From a checkpoint of a small mixture-of-experts model trained on Wikipedia: width 384.
Below are experts of layer 2 (counted from 0) of a mixture-of-experts language model. Rows are named router (the router's row for the expert), up (a neuron's input weights, with its number) and show model dimensions 192-255. Each number is 500 + 40 x the weight over its row's rms, rounded and kept within 0 to 999. Numbers have three digits each.
Before each expert's rows: "mostly gets" lists some tokens that are sent to it at least half of the time. This comes from a sample of Wikipedia text that the model never trained on.

# expert 10
mostly gets: " F", " f", "f", "F", " P", " g"
router:475551433486512498497525468582501513513479542568454521491451444531525488505475467552491435533489587510562522530508581478474492453569531462485442515492494495494421519475532512516484498506515540
up0:518490474501535539473469539566426461474504504527563515412475471539544523515544439541554439482532517484484469520534436468491515501525418460464517441441435451426582500436531498554503530515539479
up1:502485564544504483484539480498490471489489512488459464450517538506543502538480453432495488456470450484552529431485545451462449497533477503521533516563506470576558582483524606494534523459458521
up2:488460502530525503533454427478482479472526513466516579458448497487470568521491531473535510462504484465480474552488489543447553484556459469489477570526544542465449531446509508567509503532583510
up3:539512420553491451464549438510492514585461521508590513520462487494538606532430452477550536505504455468537533477460489449458473413438541542457481551479587388514464506521540510476515382570485516
up4:502483507554516538504556454492508500474507536530527534446520539477421568439460552513425452528405495463541508566489567519533455487537499554533444480446550533542485515497509442518499488524526517
up5:489511491524451543527447499540458497415496542478490497482589468515503471485501546567563478454460476454560455495459546446518513508466463480583543522509434525445504466509459493485400483514495559
up6:495553484507501484486469500489497513488504522504466461371516520536458437497395446492491498480460527508493493497481495447534520491478453553464485551502480480538526560483517502518446430538445444
up7:475501533512489498514495451439390568517470501452548522519500505471504454566498502513461511529472460507540539502551521409473502435563499555502458515532546495498505511495543531492523436479520465
up8:488549525548450448478548466548501412481488518531525576453550470483466469548486511474584443457548564455540459508506438547552542478525526468556544484440607531494511490483409473545464532500488477
up9:543499460491396556453536566527507484556496542478526462591520482549499492426495470532536418500461449482477465496500520509447437485503534469511457518476506471447493479461479518490439541458503525
up10:530477493440508464463571497454460496521544463502522493515431529526513549401511516544536457510474537424447496470473538476526523460499548509495464536553545498497471549522523478560436468503514448
up11:512516464499552492481501535566555512481482553500394468477491483568501464459472442531530431474520560466527528478403472431486536499466466535496469440521541485501454489474475573498516490499375594
up12:448505491509406451506396465496484538459511505523431441525489447531575419532487507450556492575524493466434499456474546505548481478495499490531507459558505504434444467559487480418467472485577531
up13:494480451434516455479462482450582473527470484500520451498500502511493513542507538500431526572507529476572502406464519501528517508505523447477552493514533373396499484498445472504456453474477456
up14:460481548560523452477454483475454456534535509543475472416449512418506503544525596535566542444459559530549463452487536537452485508482470501543421539426468545532467567478532518492467492459540451
up15:548487422482459455525543509543457480468585532492537493456533514495494549461503491529527506540428467492466425509435488571454394518537476489514479441460509511516518505471578507419504453446473497
up16:418488474517509476521542436479473530501551510509524472468543505466462507448494447528605510487498595502460564459492572552462446470490505481429522536505557557502538554444483480528428577555448535
up17:508530490540546528514426508524523493573497439506490431546485479497509491520500436516497462450486529548528542473563524454454486492381532422535452442448514499508552553584516556515510469431456434
up18:508457517524460443539582482566489542566526535555520450450408508493535566429534464577449454520461478523478513507513531500476492522501432480541452471526482505434500504537470536565490479500507509
up19:469426480547542487504384511509504481481487484492485536479450531467463522565492480535456536461503508436432470586491585437507436451497513555552535513450480536500582540509497504533541547553538597
up20:526487525455429462519510514522471510477512536433473400507487426485492485498473462468497513546511572574486484488519566505458511481516529537439536554541480518482439437506540497548445497522533502
up21:509543530509491544551478485461472539475480467466514505430437444556485481506547550568472582477584520540563506470548499505499552507454493479542563509526532412491499530479563551511531546552492501
up22:504524533561479515527470539523471469514519424535493476508444468491552465560398465513462464479586483522506488488488498462491447574536531530520411531518513510544558503488486499564452507455433506
up23:451556485523499517423450513447538472458494467468528514527487565613469496508516479529533391525461502544497543462503543541474564433544536449463440549506578490470531515503507466504450422435506468
up24:505495533471452545570516481556488492519469471501504517521580454493525466535484558516467519476479509480529538532543460528474494561533506493466432467572519507542553558466459459502541445435471481
up25:540505542502443535548590550509444475491517427516472454522480425513538525494505477517527458482545483484567509548566522485453508562466498456552472498495445448494568509493481514511475520535488512
up26:488454579572444453482501490546455481575479534528391451493510485535495484458502487530485453491427563507523529458486513505484537442516463511516491504507559527542479533436508445529503490555573456
up27:510480505484467499551492505492464514435506571499490499460450496454468562598516502439530527497520512448587474475552500527454532444469513525507522510494538528535547521493534557512551501421554490
up28:523438436541553540542476422535475529553514543433491514546474481503512517478543428439445496469517539433481419545441482526491503439536477475531488563470494494470536525494479513501509466436547611
up29:427571440520520488486479547524522536536533535476504507473482499531536537443547553507537508553480532508543548525551544505473558532585424507514521480482470526456422504494462492463509529556521541
up30:506467583497547498539541452506534468465478545501396490515513511479489527542558537454473495561501479556503509526520506510502513545518488493500517520515506498510492523531564539467516487461468557
up31:426474540544539520550483528519477497540565474492520485535487549538452473505488537556423390501468541553494443469472520471486487497528423440512413475445548389544517528555562484557504425462531499
up32:450562504510451510556452494459550565447425492534428503555523505464507465505461400470437554502528509470559569508491528557482502509480490499442534506493514484486520485547511446508462494477533490
up33:534535494452498543480518477513482532495475548498483505552564511530544468473521444497527489500484515536545544398632493442524487572508485517472416460507498523541527561527496482460548523525435465
up34:462592549534456534554530502553501502439517526501511437465515461535477496463392611464454450486476516440481558522442564528489492472546600492455492508474564410554482502498511492503428545468543496
up35:567550513550532491512542528540534538552465479512500515581473504542602525492554510508536556523503492554476548550522514507500546488467501549453501437492490450521507527527520565571530549504500534
up36:458523495535507455442443524528505406494537527549576502540552505464407535471525536450595554521526445468500443499487506495485442482450522471444430520536566529459479543500535552512501440472471485
up37:513577533529448493452546498559592512560506538504499509472497506541529519503469486387499493518494518537537499507464535485461458468509552519513490523499520575537484510505493544572483478506497541
up38:490498481443504510519477490507543505524423530474502535466513554455539447474476550504547540562512463488516450477491469444527538502481514481546380497499516507517479514506549533455500515470520506
up39:445488473527542507484538508423525519520489479495553573592571505481520476519452499516521449443525521499484524407508512555560458509483465522405518511463469497434514469506495495514491479521497469
up40:545517495562463467537539539497501470584447543537482444465524489530520546469533488485460433482468524513538451497529508420484498444451402524462460463527470415520502521442471491488413518425552521
up41:432488561512492466448476480491504508512476475492509502569486509564481465488493593512469475478478489498537464482559546494446467551520530534531529516490485433407512497542536539520472504502483492
up42:512482476549455513487473438450523504454540504548458446478493590502477497467463440470490446480484541552447577475547487521493545451441477473494442535477553473589497524490485555506392504501485558
up43:548512487511517480494498523510487479487571488578562496447567488502495493466464418546588491489496543448523538539482491469504383432490462462508481506458463492498562491426574499480470512453491536
up44:540457496499513510460479450423459570501542499500510483541477533504508477494529497467516497507460514553482540542566513481471512539442498490512424456482502492507553397500497519471561501574498527
up45:566517507516469449463484467535546595558519474499469511562505470443517511525507502498460497475515526508523581418528473396524517411531525451485444541488526491493519438489476491479514553495534492
up46:588560513563453568451461473451529529484396473532517496552560542435536521566468511478497447503483479436482500515455516516494558524481469546504490545593494420495461465461563530522477474537514540
up47:545513454563537526513426441588526460496545465490533456533515479497533494538498449544537508434466529457541571453517553465423484488513478538487514528537486500509532429518488413549473523387547527
up48:465557471480492532536462532520482553471440508535435515530465497482520480452503505490464474577445579512514542553452532443463457531473491432509468490456466545541505521500502490602518454469452532
up49:524472477485492514481486565536501530529518528542564487435485510515514471489454524512494543519507472455515523515499457521517483547524560464615485493526495484526524530530499583537514563510522478
up50:522457522468516491482418512576510413496502539507554421526512419550541520511546548544456501529519469508474493539573570557551462540498562498478495450512453481529533473449510489505521470469515527
up51:464449465516494514474469539501483455475509501483479473531513469546520499505456527530529572471458465440542559515480531465536507504504481432540444538561501510526534556496460557457508530478486517
up52:491541483551459531514529559460393450477541495517474543470498484498453561581484496538559505531457478476539456431515457553545492467462474444493502458441585492553530526406460517551482473460519519
up53:529520429496470436520481433474502491481522486581471503486578456528548463558510575497512521552525611452478443544502491519519517494557510533464478469508475518532514487550554561545472481518405581
up54:481497418508501477437486457487527509510525580472540439519537458481493463567545493580497458513537512465530506558484473525412538467449450478497503507538497465506530579474556521459539518517495549
up55:515482522510523477507464465451529567444544516494494456581474527432534436437511465528445453492483461478529442505486539549543510465471423560562432574582485453454521453530460592417470472437464557
up56:483466511458471482482491530498467566503511468508498495522489475493515447433528461529517484455523501557548580493587508508589565533489498471477477454539550454518488490458469554522484486479555494
up57:539553532548487516545540492528514518510507486470523480393438526495545580463460475518491441488474571485455502505505524478479528502510526444511507478462525469567432486510463522563551575494521555
up58:521526484525503482515568437569582444477507603521567476552493431513483533537530539514510520494509547528490444458495512493480482510520506530486542461469426466563499566453499513530546536459536631
up59:492520485416502522504508544500514427473528513476485484528483555550535539529475520512517524527534425566514506523506485570542499528509450516552539433508457501440482457575486451457497530442424534
up60:533522447434444478489503490486479547538532512483549476557480548461622491466466490524530527475462437533476481440557447508485546485508508535448462566547455505491507488490518574530439416452488543
up61:457511478536518496520428473403451472520477471599539511466480548545463497507504462523570482458519533512512591525462519520485501517528487522488427574497536452534477461498572564483519498510473528
up62:468521436587431515470454506514493526495535433501454464526553549542467480563489503541476530487530492540505533474519539474522471494501521509451467486528484488496408529500463555502505490497449473
up63:417535488491503524482462489516450521467462554481549543537517496574489526507556534484425560489491517466518503498549451489521494552499504538446438496467450527575494506447518483489476552473509539
up64:482476489515440525483423542477434424487537546516486497488507543554474457559501527434499488492488522478451570454444478478528541458505439509539463456529456424453558503496482465532474565561494546
up65:582545466498435544409531390482437450535408456582487469551382483496525516450483485502496521485465478512451502463496563433481549459466470561445434397542506514487454496503541519497501508513494470
up66:469507480475468520539491547488395494512491477504543490564400475564488542550487496497504495468431524475465465535534462483458458532459425497504529478461502420440532529537488506442429470486566466

# expert 4
mostly gets: " =\n\n", " out", "===\n\n", "son", " up", "land"
router:420485518522507438492511480581517501501506547477461464500485418491464535492542493520513504540479491524505515555471473456479470531492511502450493498528491441509521521445508482423485520482512528
up0:488459498459558454539436467589517537444529566565542447452467495489488510527480482516501429417507548483498543580559536500553428600459523511477493505491519509577541485528437494494462479500446509
up1:500524501427545449508517478573502462476532519522488481503487478507496530503549517477581495535538552573468488530545456541450397508473401517482431501471542507548560557424480560511456513499482500
up2:583510527529493484545543569573519484530558485487469499443523468392471424439476513498512537459464470461503526498424532465495551478481601551491451537499457452452494529500486542475549504524530500
up3:459482487548452491517463504402543472480525474497495458505523505483547498473518489538526466398500561475478495571557540488482493559566528446443530516419476550496513518454401439524485513460514538
up4:581576440465486567506555547508479507545484459464424574541449484527483528498500533510571507523478576474498508605512419475492418459446457581505524473551529469582392525474465426526505554495571431
up5:538493499496517412526453535512537441542440547539568479528513512480507442503438455504465541487528473555577582491508417467520488589378497500547434483491473487496561509571556455485475528465511513
up6:427413484496475553558518504502509555467496544524495490438523564547382565480562501466457609494545473541488451410484481476540487486518522478520469471445469513492495434497518493484506522465431506
up7:530501507481497517569539523508541473488530519461449450535497406489497471496548458480478591527455441497483480464515534516489428559493518526612539483538497527415440471503522460501457528473525516
up8:534535567517500450509515523515467443485512480471496521585478482524398467453412563477485505477565508494490495500451498610541543516473474524489514428435460504496422513479419564455495505492549431
up9:483566455528546542487507497468578519562460478475475561499531501508510532493503411484421532407473482518529548487527544487500478516502465567512500526477483506605439418440508508441429530455435551
up10:483540518446470527502438550471468525547523481494506573567519560529532516506487490501586526482450480486522431433567479490487543435508478489479513454483558465556509509505452585545470473518471550
up11:533564561570525485500547470559515454509488489505550514479517393447503524530506500471552518518429510511517436498527472444463518519523503520407501447504455503449440528578510450466539485489461512
up12:530513611538497490479486520557470469495445481415512411465510534505487491519487447519485432463449464478524471493508502410543499500468400453559525448519543570521484520537571547555488495589464589
up13:480477499545464504494465458481491422473471453500423538525538584432533479475448452501553490461491537480438452517529544532503460481462524449425549475517457505461480461541499458593535514496485534
up14:541545580497488462517458468407520463576529517466463479482487482540560413531493477487493521508536377476452517519541493474499431510434546478458479500597502503513545511510384455522435510474464563
up15:488498549505519517507551449497505464470559552505587449496437524521558456518505550517559542441509445515445485465558500506500495478478524537498390523550489544454521437530543527514517450435432521
up16:526525437518486405426469562537501522446519493559525544486481520474565468488500442443464500443537452596508520556600562485513522449426474522559478512516446464528496478432490507444497550441423502
up17:505513491517429539517477505464539457502488466526516500546503478555503484465510533506469503538536466546484504541494478476508546547433518519448525473576504538569490485438482589478488442541456559
up18:501587525557441511551549521485530494490482461452491413490558523546569495437522452512553501434506458558544435469491515537475432564463495523488506428471591516514458464464502453518503510519628483
up19:526518543559530504530499502500573476524515529493457445478483407475417513493536423514458473480489371390457401512461461506450433533518535508524496499529466492503594549500540437532521517421561506
up20:478495503494492494477510552472491523422487484549430428546502490543539490536487504556557524525478459438505473489493488497518425516498540508554414509524481514507442539460547505440519568487486459
up21:448519507484510444524519478513546507474403520491556464517448606448467540483442474453447432577499479535557520478510522529473530566536537495485535509451457408453524505413617491527523435493572538
up22:524420439522561461521455489461540488497530517478521483461511462460557540490484514575528479397504477523599458483463486552552436534466445496543504524558487487507494514463512573540457570508544468
up23:507451465562513574506428464451545404533432478531523562501521533434476493502528533505462511523553514520531449502541437465438472544418471529559561582502499541543495521535560548476526507517521509
up24:476491477547456514464503500484487468484466500447483477489528490494532439567513579529497506505435516429505528505497522481432530469530489470481454472493510478430519558550521529488496461470510475
up25:553469548445505547443486469497482545569511552428510452467490525494473479529394457529518493519464545515517476550488524456500512549536507547493497526532537502504483519522480493500475573459565532
up26:446514505493405538492464565551558477517440512520493519493533535501466430542538478484515527438526449481464507463487492572425539506431491485494554480511485483502406453468498483463457535505478520
up27:474580503559571512490505518474461472456482447509426557505483564516449574545497462481550502521485526519554499488563432500474487530506553545521473523525486412563531516516499519524443492536511572
up28:490473532556487467398496519602505536512439514512561487492462450411572513494520515553478482452478480545474545412623497500533516458520502483567474493478529513478473500524555524542524537479485523
up29:527569455515573528411556483478417504509563470455548474540512515524473509438480550439405484514531506513443525514540522448501532571526497405501492542459433463493602514517528542526552528564545514
up30:502500560525500521550483507552480409536528515455567477534509538478402534459484536472531476432476471536509524544449388474475450536501537522489517529501524577451520527477443467439491553520525445
up31:499610530457484491528511516491466607481474512514440495500498503498496504560505423524496455504527491505539561515496477522474463518523519439521425531518499476538461518574439491514504514476419528
up32:522480512549509512467517447410538492440490485515445543469514506489490551495488485403621550503513523535530512519449516486528498426376551524445497515476509478573474469463475512545483480438483550
up33:478491505427492538547503501554518537492561534400544446543491511435522577497458547387551551526544446470534463497512457483465497472501445498522467513489538467448525453483451562498563533511412483
up34:498512498482501472492507453512550376501564488515476516517533531488489563465537502468516471451475500426481435479504483496465466526516510530534518546507481550552528527482436391423543485540523492
up35:500562503503536460491535475461433516542504487534475480515487512560510458487488496526517523497477457555492438533547487528505439458483484512517443474545558504503481509465558473503511528487423475
up36:482533566489577532521531490598537509550469472552529498490486505547468533574550514532482514497557466538521419524603511498435484570500513596527537495401474527477474577501535462451518485477468564
up37:517509511485518513517567474517489521483540496484425468429556490453473479490524520540415532455540506467499467496483483532508497486462544545543514529430494543465557504435503470464457434432516510
up38:493528507478548484511457531502525515445519526480533500508497478590507509429480536522448538500438539479501488499487526478589459553544555557570514545534438453475520533502511499478415562437428561
up39:452454519501498487545514446486466447491558477495505533508513451582493507426479565414492447462498453492436430470476558520498541474497522506469512512541459576478461546494531485539428506538402502
up40:494522537515490555532495485566495496526556492453554505487517466452476586540541441488541443489531535422514493566426462518562452592471492456527462488538513453482478440488472474496488509593474523
up41:477477466573526558458465494560530515529531477545561492504458487456510569456481467483530518496564427478435442470530575458386467468535520450460475539443481545503522572550457419475528519510528497
up42:538538481587502531546473466528448474493467508471468568454519470515547382508480481486554498534457565464445467455457520454418529472489506539452435510520532549556484503525441565567496523465483591
up43:495456444529542436464538521490520483459550521567543493459484485486476595473506501499518551454486493440483448456518580499524479512476464488480475523488588484478468466538532531503454488493485495
up44:497581471432453514487515463476472555523472563468498550497439480608526512477431378471469523503470436505490524530528481478502408543484417505456509477452478526482410450451523516491438516495412558
up45:485480473488485514459457517493466521526453485559447472465448525519447441601549459532516514513494499556568544516510558537574487454518449482527453456528480503522519498519529485508523536512426475
up46:458484494547547436539463474528523512503480513529528529426477501406523429470470536518518472470536498539482453516453525540484440453445521503400495466537520457567518464516395502533447593466517590
up47:551455481544494539544503505466458475546515547539489543464484503448516554524479491462488547510510562507493522564460468476465475538484484541504537560523539529491544545555434412448552542495541477
up48:481518545423573452516471497572480522472472531502477443458453432551509570562509485455457517475569478541534489526519507490531451490587468508539474456604519509534516499509522560483563501495481466
up49:524598482439576455474491560509515545413522457556453495540490412578516507475495432491544507491561441467520436509465530518551464494522575481520447448421575512576543549552435513505506476515501526
up50:520599468586505448453434566478517524505552536457452503520437490560527510496487455554536530568547468574451500491519447459506432478423507500533387525528513473520461514440530505570453521465477505
up51:533492497489493524548546418468521527492453506489512486473520422520528480461498500483450540516458439565518510479494493483609515528487483526578526465460451442462592543451422512497545507419453555
up52:416490497540459427488487525457539521562469484474480498513488536499455528444577592479467527522563433444509542527527580449459532563560554497564475520439491440491528545532542466471493512433618532
up53:471517452529430535399539511484508465523471476543502501579494543488495487465599494501591469457416495517476407481512553481525463531487531484525527494488468564514443515503488449488500499516483504
up54:510435470498533474478459589519571497514518536495501479451518520550453504448508475534517442533540501523544512550448434425504501585533496483513515468556554501528533498435408524460478538492498498
up55:565527493420534479499470558556516427478472358524469526488519518530518494500576529392480472500493507417443525516582444493471460515455500482454546501568562570437484491523538477523464535499505520
up56:498473438480517495521550566474416455505535481527504485506551431521470565553527495561477482439524455573471466528536468517514499555550470484481465504458454488433412531476517500388457440504445519
up57:454475485529546446481470551491445509554533470620463459474572461442504519464444471480522523459571523495532509506478561549439447481563557549517449515467544460513508496467483490524491486486458526
up58:437482502482469462436519489510500473501532551584480434463542527506553495487597472513543521488495583519494525522557436519548482539504446459495511519439498501507554555527513526500562436552430451
up59:484475490446509510502615496451483486469498533567490528571526524424481542527493403514553477522563533466542512466518490496551475468462548510474467517515430420485558473519519555415573496463506573
up60:491575498532536506565535520530533509427539506488500543515459414517503459483509508520521477524480456481455475510527478512462485582491555468559451551554514498490508479464518522520472465568508511
up61:437388535476445526488559462494491438474464475526465536496545546446509460527495520537522490505518491465508471529543463501443478458444510497494549542455494553511456487475541468515506480520439507
up62:456536562525504548440505506605495495542489476552459471459508572547450527560522569517529508399503543496512556520490529496513505544422524511445475459545517495494509479457520464508529468580534443
up63:484422460455553489485525541544556471485486518422527491520563512454478535524537491474477467468398528527484538518485487471560537512531491437459469486492549498461474473477512453589547530473475497
up64:501475509494436478472508461495455467459499413556501504501493509557563519434479542446486549487505509469462511489441440476511557507539473507477445466573547495538529562526416530431562560424472568
up65:551504465483462491556489546533502468567574502514431545511500496516504451532517513542495477507519580463542467483505466489531480505471449561510544503487518498525523493505486521435457526448483481
up66:504553505507512479541512583489549516477502466539457421434518469451476538548525492412502499458510451538527498503501397471494530468440475518500520456538469523573448499501488482394485478539543520

# expert 11
mostly gets: " by", " R", " after", " with", " As", " when"
router:474594501502505494485497504657509502482497542539416471452516446522499524488501526460505475472423442537445498470529517513519526567492534441476492471498487491533509485502437519553436481545510554
up0:485541493441454476505492462534440504493524536427506501483488531486549506545500534527505445463564446531496511550500525480462501483485485473492454385486542524489461415428482519549538493394519397
up1:493532546552483446511550563468498500457506479469456516504485516522551586618393500526495540520525520544482542423519494488485489448555453469529497483512440519511485522523447483372581492534443464
up2:574544482494476496510530516495463491529547554551546501461534546563471533417510445489491523523538511481446427545463434518476512588526527431570528549523451505553497490473430527513527515537512511
up3:427522500520469509478553455440547561459510429536607460538571484517501488517480422478530518561448529444488379528537533533530505446524527540533467481460453476541478502593444575479502513493491436
up4:458501458467546492465450477491489478529430507546504490503507444444538471544540497556603518474503504509480523502532491531473526497485514581480509523555568485493557520463501540415455483459453456
up5:523441486582465480551496513473459449510477559546458524484562495448413533535502490478445481509452529412463502468539474528573441567487490500487524489435499450538521514446489456489471490522492519
up6:575525486528503511517446481469503487566530467492549473465491493435462590493493439553516520464470504531539522508582487504429475557543526541465519520601468459492436496560511465523500525542445497
up7:498562548501541488473469494531515541507469535530555476463495490512514509513531414522456477597474493551483485473555517543485475556548494507522497594474482405456567542505492527469561517459491584
up8:461562527513458485519511425569494466524497442509504536496561470476538498492461516533492532458503464589423487462512477426560492470480485537506475538517484508556472449475554548378402463507415550
up9:497481494497460454500482457557486461455477482499506494577456517506500525402540508484431497483450462562514521502531491441590480467481560464484500516532582504428461450499507524502587505492419588
up10:502456585452481442508485513512459460483486567484506544599562560484584510541509557488541519404460449542468536572536526445531505476464525500499512495463534485519434540499557545444439484451449502
up11:489447520489520564523452539545487449517529505524498461532583534452467536539438514477455535445460490504420458508546544512505470470516539483495491519486489533493444455491514483582471500537465541
up12:471555475452435532488487528493462473391515529523413491515547475543482486435519515495504427516532502483400441519491527576540468540483466508459479536565513471580465466463410424521522549457476588
up13:471519543485524442499485551533502491507548529491493496444538500559521564515528587511431469480541536426498447606542395484468500508530525558496531481545520492536524431450490446500499538534503591
up14:455465472553441507538550584508498450431488512524469539491573548515440481492548472416423487468491496425456529541490501541452487540523460521553544462531506447469462448455446440488509518490484476
up15:525544498527502478492477465536487467478456494507518523543548428425506450484483453540448491524518418482469463456507492451458490526432460504567514482471531493522443499446489461508423481516496597
up16:481461567534511504565573451483460455497517490455506522493426474570518490549454493553528505548470536470462520478471437526498557491547455465534494472468535542521573436548435475428545536488528519
up17:481460505464504438523483530522494479505478435445486556487442535494508518453451545473446510514468577514498573520547495508514501483575468475466468445451466472500518516553491541485467500503492447
up18:481557542525460470431498455551600569464441530549524508437533523441520458503483421515563524435469490466465535510579495541564488497546549528435462556547481560482450523488537523540477467507481548
up19:586502459530558473515533496506474519543546524478461493542503445494482483469494505470513499518485553480467483475480539470506471467502495518511456447515485510492596488473462461531529451487563598
up20:503498496474476432475463464461470535524525475545465477501528422445539425533469518545514452557488444492508480489476489548499475624532509487435477473483445528419505482515558592538452505465431526
up21:512440467450427517565497440565479414427564515547466490568491532448536506426460435464475540510504545556470483502559514509500566501559510463480493556467455449572474569490481550464491510526480528
up22:486558492499447547415619427484543528510504485392498517472470484474400554548406546419521466478513502505466513502517489450537517505522480460480412512453477544484591488412489512433461537485487517
up23:477494526486551470537523543472467540489581460443548510431526485509451499544461473504521533479436538565444543458572457495543477537493562503471469536449443523449524521532427491527479483411431560
up24:494549530561466530448481499535481522413486494509487468527516500607544442519531461547535466558472476470444478495485499520535448583508499523435534473415473541440469508519454562509510533469513504
up25:498519504456571488482434502532517464567487488531480452491571542580496505532484515499418415487396485514456470509533502580508516571490476573548444542480518522523510577533487578547498531474512530
up26:518470490498557555567492541486514533532511488518439510439497398501488501477490528484550510460492506516419424519482517530544544545467484468560519506480407510403508513458524527597459527544504531
up27:496455451465482472487581502443514486540414472494560477530515517494594431578461448534575513454481468528500559465596457532562502541504447499466516463521457480538524469544487447494499477534428480
up28:458511433503468530539548497491511500483513439523559461539447498524469553558578459463439503526435444517450546520394527456488575495482444481466547509475482441487498582471503531506535564423423534
up29:522488513542419529488567463506521467533568517470453586549515430492461567483502517414505423435420458534499481501466569513482470488520491528556428496522535517562510525515498499562528498485558537
up30:472542535453499561474552499612513486415511520500487496600536456506486558489453517488520537451495514525476471555570524452546478532479442504464456513430481437488426534507446499523483478484419507
up31:485495475524508563528472519509504500519513485490475524518580481503531534523516438497392543506500523549474542449522480475533449474451512478516500476530451482440522479472510465476490565473475556
up32:442435426524543455478553417496546438545511499477471415517519443450511522560504508406574471552425444514485511496479449543511484601464516573501545471521497540468470526502511481461538500449533601
up33:488557569544506555534565475562538486544454534531503412549508428507487512460450475451549493503481429482510541507510503456507523526484488507497528602504541539521513495462486491540471553529525494
up34:500437532470423503549513468506512517527461509510451534526502456516506497438512571483488476546507463498567500505515499466537499457505459434479534503493432479502595469467441539503509445427490520
up35:583568472466482496460481525496544537503498494495562529401497452498531504529599456526539465561457464586473418541514501491447453496566516492464487444524454463449476512569473544514577547487520477
up36:455620460543552517449512512483518555470491516473492593505477551516521561520493476546458450445535510459541503496594448487559537483502588447549452509453534456455476550515526470503465490547427489
up37:493554485486498490518531469477528485540502508490498442477517414513460471529479517480499469467589498457503432449552470464524370479504457485517495529505538531530506521527477470452517489535532475
up38:579447503495516547561502468561498422496513481478473495511507561549419505489517417475472511503515542471522472542468491533576544507470479460500500434524446555521474498471456452456562550537514534
up39:538501430476523510491630490395518460467496470505519498460474486499535479521461419488552562557483456520520510442558463504494537483452506486535446559391531478491576517508527536516486501446499459
up40:499513504509440545479481453529460509508445518549416454473494481506547531533514540496487495480441458436503512554520463484488520440531474525524540464510439483509479518490474555518468549441403526
up41:464516460460532497464557481574477478508502520544493512480473469447520509531489468528467585479501448434527477519525450518526477581422495556550526495502547498493461487507488529499426467590469452
up42:562506590511556497506531472500530521465534506489497551521546489575522473480435485477435478494547415434478425570446462568537518524508486534494503485533572464540486483508478473531480464516540527
up43:452498551542482466531481447484509404494494519491503475436431576509475604495477529512542520511407517476523496498539501510432535506524490471560414525527512437473567489487455483501503518475528477
up44:533532486469473474430493487492504545546564485506485479515491455557485516479494531464546492475509542561522458415543440538599468539503493534480464552484447498525506506500520462528524427463521503
up45:503523547564545521505571542498528513495468495463558472580532571485456600549512510497518551422458506512547460476450490534515499464526536506523503452540513477495519513516550495497500532445477452
up46:500547499532506507526567558512465477492546533453514479507523508512491484583508465505501535445490531504476495494575521509431437535515495475513464502555501489522473473558487440482452398480459506
up47:575514498466552496589548437547485458458473518451558512570520494553546562530476547536534477439489480454495450533429515490522542510514456468411516517435504498470509540513563521483480525475523557
up48:539486514576498526498498487520479451552498504567520455461559459504460514475407503481478442468474523447559490436510483511501503408458561495552454481559502523513557523412549483490518497518575476
up49:491576484548431578409482481542455462525577495512542530495501511422480532552484517523499546474465507522408522553555566485497466479468498517458504494488483484546481465465568494514539462568484495
up50:477485506523561444524541432520477456405450492546487454519508520456519493553533448526493506462542489555455517528525498503535512515493495527519574565460384431443461492471508496517510493471486513
up51:529519480482451459467529509477490540523553500512432415417460509465439514516510497540500506567525415488420550495487494535444475538534489450491405458532529442489556483485544495499479516529527484
up52:561519495498439469513490560563537577540440556569465449517516552544493505478486474500613467490502496547519460492528475510485511524489563465528431527485442425513460372541456477445493556551495545
up53:478549489483494464447543473490445514588504483513449520481436529448496496514524475489565467484449481559502536592506393497545484549480462467449506548487476536531526544462477408499457514476490518
up54:486533489449423458481505484486423489461530478509562544484536497527507525507499484410482498557519507480467482494574464513514473520541539515546542568514465520512440462458523479476503501504462499
up55:519505536512443480513448525533479492553447497480506573524507560458534473540470477516458532486490568513566520525593496477532437459545462484488547513451516503501552604451568552531487623554520538
up56:435498498566511553472515534525472461513439498487484485477492515424432559518510421452479498473482484492495499541521515476509459407465482529483545523472577429474386499542597564570479516517513591
up57:528512446524523458498444545583556524496533520512485455490489493538479548506456392544521448429483437526472464523522562581490453496519442505505439521524477487491398486519521465552512573572399544
up58:463514505550444503508522531539472456503506495524516486542494493508442421492462469469510472485524465440517493500485459420471568522474499503479615586529507498575528624473465533521432478492517557
up59:494545531512549479602456541522456506469493559531516513443532456478549510478505448495575538509458516507485460571507516574493478537505560435508489489407442508519530481480423492540556552560461473
up60:467509487482503525544500461550571443467512550472486501525451494494481474481529435479517492496452447412500453551429480482508503540476546418565496560468478504430531574473521530472596515556503440
up61:487477476501546531568444493593484528499517519499510469479473521475488588485483526469544517462350506461435440558485487512561537497571438512512465526472506455504518542566471551487463471519496506
up62:404503477513489504521432514489480497500497448498494464526550453503504509606481470447473509482451537453561516462523369492494478488444506507487481457467511498465586520543501477597376527548535482
up63:570502460501473454515521472499434513475511491546501529463459470489557480469615396526554550524430478428510507554561540467555435519564504483473484521452489473554518599447529453586495506562500552
up64:562544545574547500560538464488471482562472495513517542556479547515488507447521466503564489464442512527516584480505551497431555502475500434401498496523601532510489487448524489560540556530466567
up65:437487536520463462495473562500477452541546486514450496484425440467499518506547450528468434475521506468486505560502576436511544528491478466477532493568462498561598583484470532547473473516489573
up66:537538483522503506549509494520488530596517523562494393523551364519525519509530409472511525461409424564494518553485469523530512529529435577519554527535494551482517455478494512551391595473463503